{
  "n_layer": 14,
  "n_experts": 48,
  "moe_layers": [1, 2, 3, 4, 5, 6, 7, 8, 9, 10, 11, 12, 13],
  "router_score": "softmax",
  "balance_bias": true,
  "init_std_router": 0.00971,
  "lr_router": 0.00113,
  "vocab_size": 8192,
  "norm": "rmsnorm",
  "norm_eps": 1e-06,
  "tie_embeddings": "early",
  "beta2": 0.99,
  "batch_tokens": [65536, 131072, 262144],
  "seq_len": 1024,
  "train_tokens": 490300000
}
Below are experts of layer 11 (counted from 0) of a mixture-of-experts language model. Rows are named router (the router's row for the expert), gate (a neuron's input weights, with its number), up (a neuron's input weights, with its number), down (a neuron's output weights, with its number) and show model dimensions 0-191. Each number is 50 + 10 x the weight over its row's rms, rounded and kept within 0 to 99.
Before each expert's rows: "comes before" lists some tokens at least twice as common just after its tokens as in all text; "mostly gets" lists some tokens that are sent to it at least half of the time. This comes from a sample of Wikipedia text that the model never trained on. Tokens count by the router's weight.

# expert 44
comes before: "1", "2", "born", "-", "S", "9"
mostly gets: " (", " \"", "(", " [", "_{", " “"
router:47 40 58 56 65 50 50 60 46 35 41 48 45 47 47 53 56 59 30 55 54 45 58 42 49 57 40 46 53 47 20 50 64 48 58 54 33 43 49 52 57 37 58 45 52 52 49 39 57 57 47 50 67 37 40 45 57 50 30 48 50 35 38 53 43 43 44 48 41 75 61 48 57 56 38 43 75 61 53 38 46 56 48 54 52 68 40 55 46 57 47 55 62 44 32 57 40 41 51 46 59 52 52 58 48 56 60 55 57 55 41 35 57 62 80 53 53 45 40 40 61 51 48 58 38 85 51 38 47 34 64 38 54 48 49 26 54 63 52 36 53 18 47 45 40 53 46 39 52 44 52 26 63 49 53 59 51 39 53 52 31 57 42 39 60 60 63 55 52 55 63 58 49 54 55 56 52 43 42 41 42 62 54 45 65 40 51 55 57 72 38 46
gate0:44 56 54 56 66 58 56 45 56 51 54 57 37 30 45 62 58 54 37 41 50 69 46 42 53 51 60 35 55 31 50 50 67 58 56 52 68 58 46 50 40 54 50 69 44 52 51 31 45 63 63 54 57 29 52 59 43 58 59 52 57 43 49 50 42 50 79 43 57 30 53 59 50 54 34 67 52 49 62 47 63 51 60 51 34 50 52 68 61 56 53 36 62 60 47 35 29 71 69 56 40 38 37 47 54 41 48 46 42 62 65 52 48 52 47 41 61 47 56 49 62 45 55 38 53 57 62 58 79 42 40 39 55 42 62 46 37 40 56 53 54 37 46 34 50 61 55 32 47 47 50 51 57 54 55 47 64 37 51 50 60 58 49 48 39 46 54 38 49 46 53 57 61 41 57 34 44 52 29 58 68 47 35 33 36 43 50 42 61 43 32 60
up0:49 49 60 55 63 58 60 50 70 45 53 53 35 33 40 58 60 48 39 51 46 58 44 58 62 52 51 37 56 39 53 47 63 58 46 42 61 55 49 40 47 53 50 70 34 48 46 27 52 64 66 68 62 33 47 52 50 67 60 57 55 50 44 50 36 51 80 40 48 30 54 53 43 46 32 68 42 48 55 51 63 52 52 49 33 51 51 55 67 57 59 39 56 56 54 44 31 71 66 55 31 49 43 47 56 48 48 39 38 57 61 58 45 49 43 47 60 45 53 38 65 44 51 42 57 55 60 61 71 43 45 45 53 41 72 49 37 38 66 59 50 36 50 35 42 59 50 30 51 36 56 49 50 52 57 41 65 40 49 48 57 58 55 45 34 44 56 35 43 43 45 60 64 47 51 34 48 45 32 48 65 43 46 29 44 35 51 44 63 45 32 55
down0:58 45 41 47 52 54 47 55 45 32 64 46 70 40 40 50 53 59 49 54 52 54 31 48 44 51 53 44 57 51 51 59 50 49 49 57 58 47 53 56 44 44 58 54 72 31 42 56 66 58 62 51 36 41 56 60 65 60 52 73 36 69 37 46 47 56 48 54 70 46 41 50 31 40 41 48 60 45 54 45 45 41 50 48 68 50 39 54 63 57 53 64 48 61 37 27 57 54 58 51 53 47 61 46 46 54 84 55 57 44 38 60 44 29 68 41 73 52 45 54 36 44 49 54 44 45 41 46 43 24 44 46 70 43 50 51 70 30 35 57 43 64 43 39 53 34 62 47 66 46 46 40 55 46 48 50 39 56 55 64 50 56 58 45 57 50 50 36 39 55 46 43 76 49 59 28 47 54 56 50 59 42 46 40 61 38 60 54 53 51 43 47

# expert 4
comes before: "1", "2", "3", "born", "S", "A"
mostly gets: " (", " [", "(", " “", "–", " "
router:50 37 60 56 54 56 46 66 62 48 50 48 32 58 54 55 58 49 44 48 63 39 47 38 60 64 50 52 47 36 39 45 54 57 49 40 33 39 47 50 42 43 55 51 43 59 50 55 60 55 48 55 46 60 31 29 54 48 25 54 49 38 35 49 46 52 33 53 41 72 54 39 62 52 42 47 68 65 49 44 61 66 41 43 54 72 44 56 46 63 45 52 63 33 24 43 45 31 67 45 49 48 32 63 45 50 59 65 43 58 33 36 45 55 69 59 61 46 49 31 65 49 56 63 41 55 53 46 45 37 66 42 62 47 44 45 38 63 46 40 61 44 51 44 41 57 32 26 77 52 58 36 50 32 50 69 45 47 42 52 35 62 48 42 55 59 54 50 52 40 48 55 56 57 55 51 43 45 41 41 56 49 53 50 57 39 45 61 62 65 49 44
gate2:51 42 53 54 25 48 30 42 47 37 48 50 59 28 63 61 58 55 63 51 50 49 40 55 43 56 29 58 28 70 63 49 37 47 40 51 47 68 31 51 49 43 36 46 58 56 43 46 32 47 41 58 65 54 59 28 46 40 43 54 51 51 52 64 55 79 40 45 43 55 28 43 64 52 52 27 54 49 31 69 47 54 45 61 50 38 63 48 48 66 34 48 47 42 45 42 55 55 53 64 50 70 31 61 47 49 61 51 58 50 61 58 57 46 50 46 31 70 50 47 57 57 44 52 68 20 54 52 50 54 49 51 50 55 52 52 51 72 41 59 46 39 44 41 43 34 62 49 39 40 37 61 55 52 53 60 47 44 57 49 53 58 56 60 48 54 47 55 57 43 65 37 64 57 46 40 57 49 44 48 45 40 42 62 43 53 54 50 55 46 43 54
up2:49 46 54 57 25 47 31 43 45 43 50 58 57 33 65 59 64 53 64 52 51 52 40 64 44 54 26 55 29 71 58 41 42 45 38 47 50 68 33 48 53 43 39 46 63 60 51 44 33 53 38 59 67 49 56 28 39 42 45 58 51 50 54 63 50 77 34 41 45 56 29 42 60 52 57 31 57 47 30 72 47 54 40 62 54 40 58 50 50 66 35 46 42 38 50 38 53 55 54 67 46 68 34 58 42 50 60 50 59 54 62 54 56 43 44 49 31 64 45 46 55 55 42 47 63 19 50 47 47 53 49 44 52 54 52 48 54 75 46 56 51 43 46 44 41 35 61 45 42 42 38 58 54 53 53 55 46 40 60 46 52 57 56 64 53 56 46 53 61 42 68 36 61 54 50 50 58 43 42 46 49 40 43 61 41 54 55 53 61 48 44 57
down2:39 60 58 55 51 57 64 33 52 49 49 62 41 55 69 38 34 61 63 53 56 43 65 61 47 32 42 51 41 41 67 46 49 50 64 59 60 41 41 34 49 50 54 50 29 32 57 57 41 51 52 40 53 52 47 45 61 50 52 54 50 45 51 39 48 48 51 73 35 31 54 40 79 47 70 51 60 56 41 69 54 56 51 60 47 60 39 52 53 41 69 64 45 57 45 54 47 57 63 58 48 45 42 55 45 53 57 33 52 49 47 55 57 65 36 53 38 45 52 53 60 51 41 43 56 55 43 58 49 50 51 45 58 56 41 49 49 55 61 27 57 55 65 37 66 47 47 50 29 45 61 60 49 31 28 39 48 59 42 52 52 51 55 55 36 63 74 28 51 30 42 46 67 55 45 44 68 50 55 43 60 69 62 51 32 50 45 60 55 34 56 47

# expert 30
comes before: "s", " of", "ing", "ed", ":", "al"
mostly gets: " main", " guitar", " human", " total", " front", " Final"
router:47 47 52 58 52 52 60 43 43 61 47 63 40 46 51 38 32 49 39 29 39 64 47 42 32 48 52 44 34 58 46 41 60 50 66 44 48 56 43 33 60 39 43 71 46 53 40 63 41 55 63 49 54 41 55 70 41 45 40 48 58 59 56 48 63 65 58 63 67 46 58 51 63 41 63 59 51 51 52 39 48 34 52 46 58 72 69 53 52 58 54 40 52 39 59 30 64 44 55 61 58 60 38 37 32 55 58 51 68 45 43 48 44 51 62 62 35 55 45 50 39 62 52 40 34 54 41 67 58 68 41 38 42 73 30 30 51 33 40 55 48 56 57 57 47 50 52 49 64 59 51 52 54 46 38 46 44 62 53 42 48 37 61 44 54 39 65 46 45 37 75 56 43 24 54 53 50 56 66 56 52 53 45 43 39 52 61 51 49 35 45 52
gate2:40 38 54 57 40 64 55 53 34 45 39 57 56 50 41 49 50 51 34 41 47 42 52 52 56 43 60 57 53 50 60 43 37 51 48 52 42 43 44 70 43 53 49 59 46 52 73 60 45 42 60 56 51 54 62 48 45 27 50 51 56 42 40 55 40 65 67 48 68 65 49 49 49 51 48 48 54 43 55 42 56 48 54 54 46 55 45 52 39 54 57 60 58 45 57 60 50 36 51 53 50 41 54 58 34 58 44 55 72 48 31 53 46 44 63 29 57 73 38 63 69 58 71 42 39 50 69 65 42 74 51 57 47 44 38 48 46 49 57 51 47 39 72 57 52 55 49 21 46 60 32 41 48 48 45 37 65 36 57 44 58 34 61 57 43 43 57 40 53 67 35 59 53 51 45 49 55 46 53 31 33 24 48 55 62 67 54 38 51 48 70 61
up2:35 35 52 55 39 64 53 51 37 45 41 59 53 49 36 47 51 51 33 40 47 42 45 51 57 46 61 53 53 52 59 44 40 53 52 54 41 44 45 70 45 52 57 65 50 60 72 57 46 42 58 53 54 55 62 50 43 28 56 51 58 46 44 59 44 66 70 48 61 64 49 55 46 53 49 45 49 44 54 39 57 45 52 53 46 55 47 49 42 56 60 63 58 49 59 59 58 40 55 55 46 43 55 60 32 55 49 60 76 50 30 51 44 40 67 28 63 70 33 64 66 54 66 42 37 46 68 63 44 71 51 56 47 44 39 50 51 49 53 50 48 40 70 60 54 64 48 15 43 59 33 44 51 54 42 33 63 36 60 43 58 34 56 52 45 40 54 44 54 66 34 59 52 48 42 55 45 42 50 39 44 30 52 53 60 67 58 39 53 51 72 60
down2:56 48 39 55 42 46 39 41 48 62 71 40 37 67 37 52 44 42 67 37 59 49 37 41 40 41 50 59 62 48 49 55 40 41 72 59 50 46 54 50 47 49 60 47 60 47 56 43 48 54 65 56 47 51 52 70 60 43 57 63 37 56 55 53 49 36 54 50 41 41 36 50 40 42 54 51 45 54 43 55 45 41 45 58 50 38 54 48 68 41 44 56 39 55 41 49 39 60 57 75 49 46 39 36 61 62 52 50 63 39 50 45 74 51 34 47 66 50 54 58 77 57 45 55 33 52 53 25 50 39 43 54 35 40 34 59 34 38 64 47 61 26 46 67 44 41 46 60 49 58 44 57 33 63 35 36 45 54 40 56 62 51 47 44 41 49 43 58 37 33 58 65 49 52 49 62 48 39 47 61 52 25 52 54 55 69 56 42 52 46 35 41

# expert 33
comes before: "s", ":", ")", ";", "ing", " career"
mostly gets: " film", " rock", " guitar", " television", " water", "final"
router:35 56 44 63 37 57 44 52 68 50 47 58 45 54 38 35 48 57 45 50 35 69 55 35 52 51 60 59 46 48 54 44 44 51 62 54 41 60 59 38 60 44 38 63 58 40 50 46 48 40 47 47 42 63 57 55 30 56 51 47 52 59 64 48 68 53 63 42 73 51 48 50 62 68 54 39 40 53 45 48 51 42 46 39 58 51 58 39 66 38 48 60 46 56 73 52 53 53 53 48 50 59 46 58 47 26 59 31 58 48 49 64 43 38 49 61 45 49 57 34 37 62 41 36 50 43 46 70 45 50 53 38 52 69 31 38 41 29 56 54 45 47 51 32 47 53 56 42 50 42 44 43 55 46 18 32 31 66 52 56 57 40 51 28 44 44 50 45 59 59 57 64 52 53 47 69 53 46 66 66 41 59 44 48 30 60 68 62 51 45 46 47
gate0:45 49 62 61 66 44 40 51 51 65 45 62 62 69 47 57 54 61 55 58 38 50 51 55 48 54 68 64 60 62 59 42 66 59 44 51 44 59 53 46 46 56 54 54 57 44 26 69 66 41 67 46 57 65 48 41 42 57 58 56 53 48 61 70 36 68 66 57 46 48 45 40 38 59 55 54 42 57 53 28 32 42 69 49 69 50 40 73 59 53 47 60 48 49 47 38 50 58 54 46 55 58 39 51 56 41 36 31 62 54 51 50 24 71 52 61 37 41 56 38 42 63 57 55 50 49 55 60 51 62 48 46 62 39 36 57 60 58 36 52 55 51 37 60 63 54 47 30 58 49 27 55 54 55 51 51 47 55 37 52 45 46 43 64 46 40 37 58 51 51 56 37 50 65 38 67 44 41 53 63 51 49 60 39 37 64 65 40 52 45 40 41
up0:58 46 45 48 33 59 63 53 44 31 50 37 37 23 55 51 47 43 44 33 68 46 47 41 49 47 32 39 43 49 33 60 42 41 44 49 56 42 55 47 46 49 51 40 45 56 75 58 35 51 40 57 57 41 46 58 64 42 48 47 52 60 34 31 65 44 41 43 59 42 55 66 63 47 48 43 53 43 46 61 55 64 29 49 42 55 57 28 42 44 50 48 51 53 50 64 51 49 48 64 49 48 63 58 49 61 63 70 59 47 56 53 81 36 44 40 66 53 52 64 61 44 42 37 59 48 50 40 50 36 48 56 39 57 55 35 44 52 57 45 44 55 65 33 39 39 64 65 42 49 68 46 52 52 54 63 60 40 55 44 50 58 66 37 56 60 48 36 52 50 48 68 41 43 60 43 72 65 42 39 43 54 47 50 61 35 35 59 51 57 63 50
down0:43 65 61 46 29 49 60 46 60 57 47 44 38 68 42 54 61 65 50 44 45 49 38 60 30 61 63 66 49 43 44 61 50 43 55 41 48 38 39 50 40 46 53 64 35 37 54 47 55 64 43 40 38 44 40 49 47 42 53 38 53 34 53 64 61 44 59 55 53 42 44 34 51 55 40 48 33 43 59 66 51 51 45 58 52 59 44 42 60 54 34 40 50 49 39 46 65 56 51 52 32 54 50 49 48 44 66 66 24 52 39 32 55 41 58 37 42 60 54 34 58 37 47 42 53 65 62 39 37 62 52 54 42 46 57 41 70 38 67 51 55 50 44 67 45 39 34 53 51 39 52 37 57 57 53 25 63 55 42 57 60 53 52 49 57 39 44 36 61 33 26 59 33 57 42 32 52 38 41 43 41 59 40 40 52 46 64 52 44 38 46 58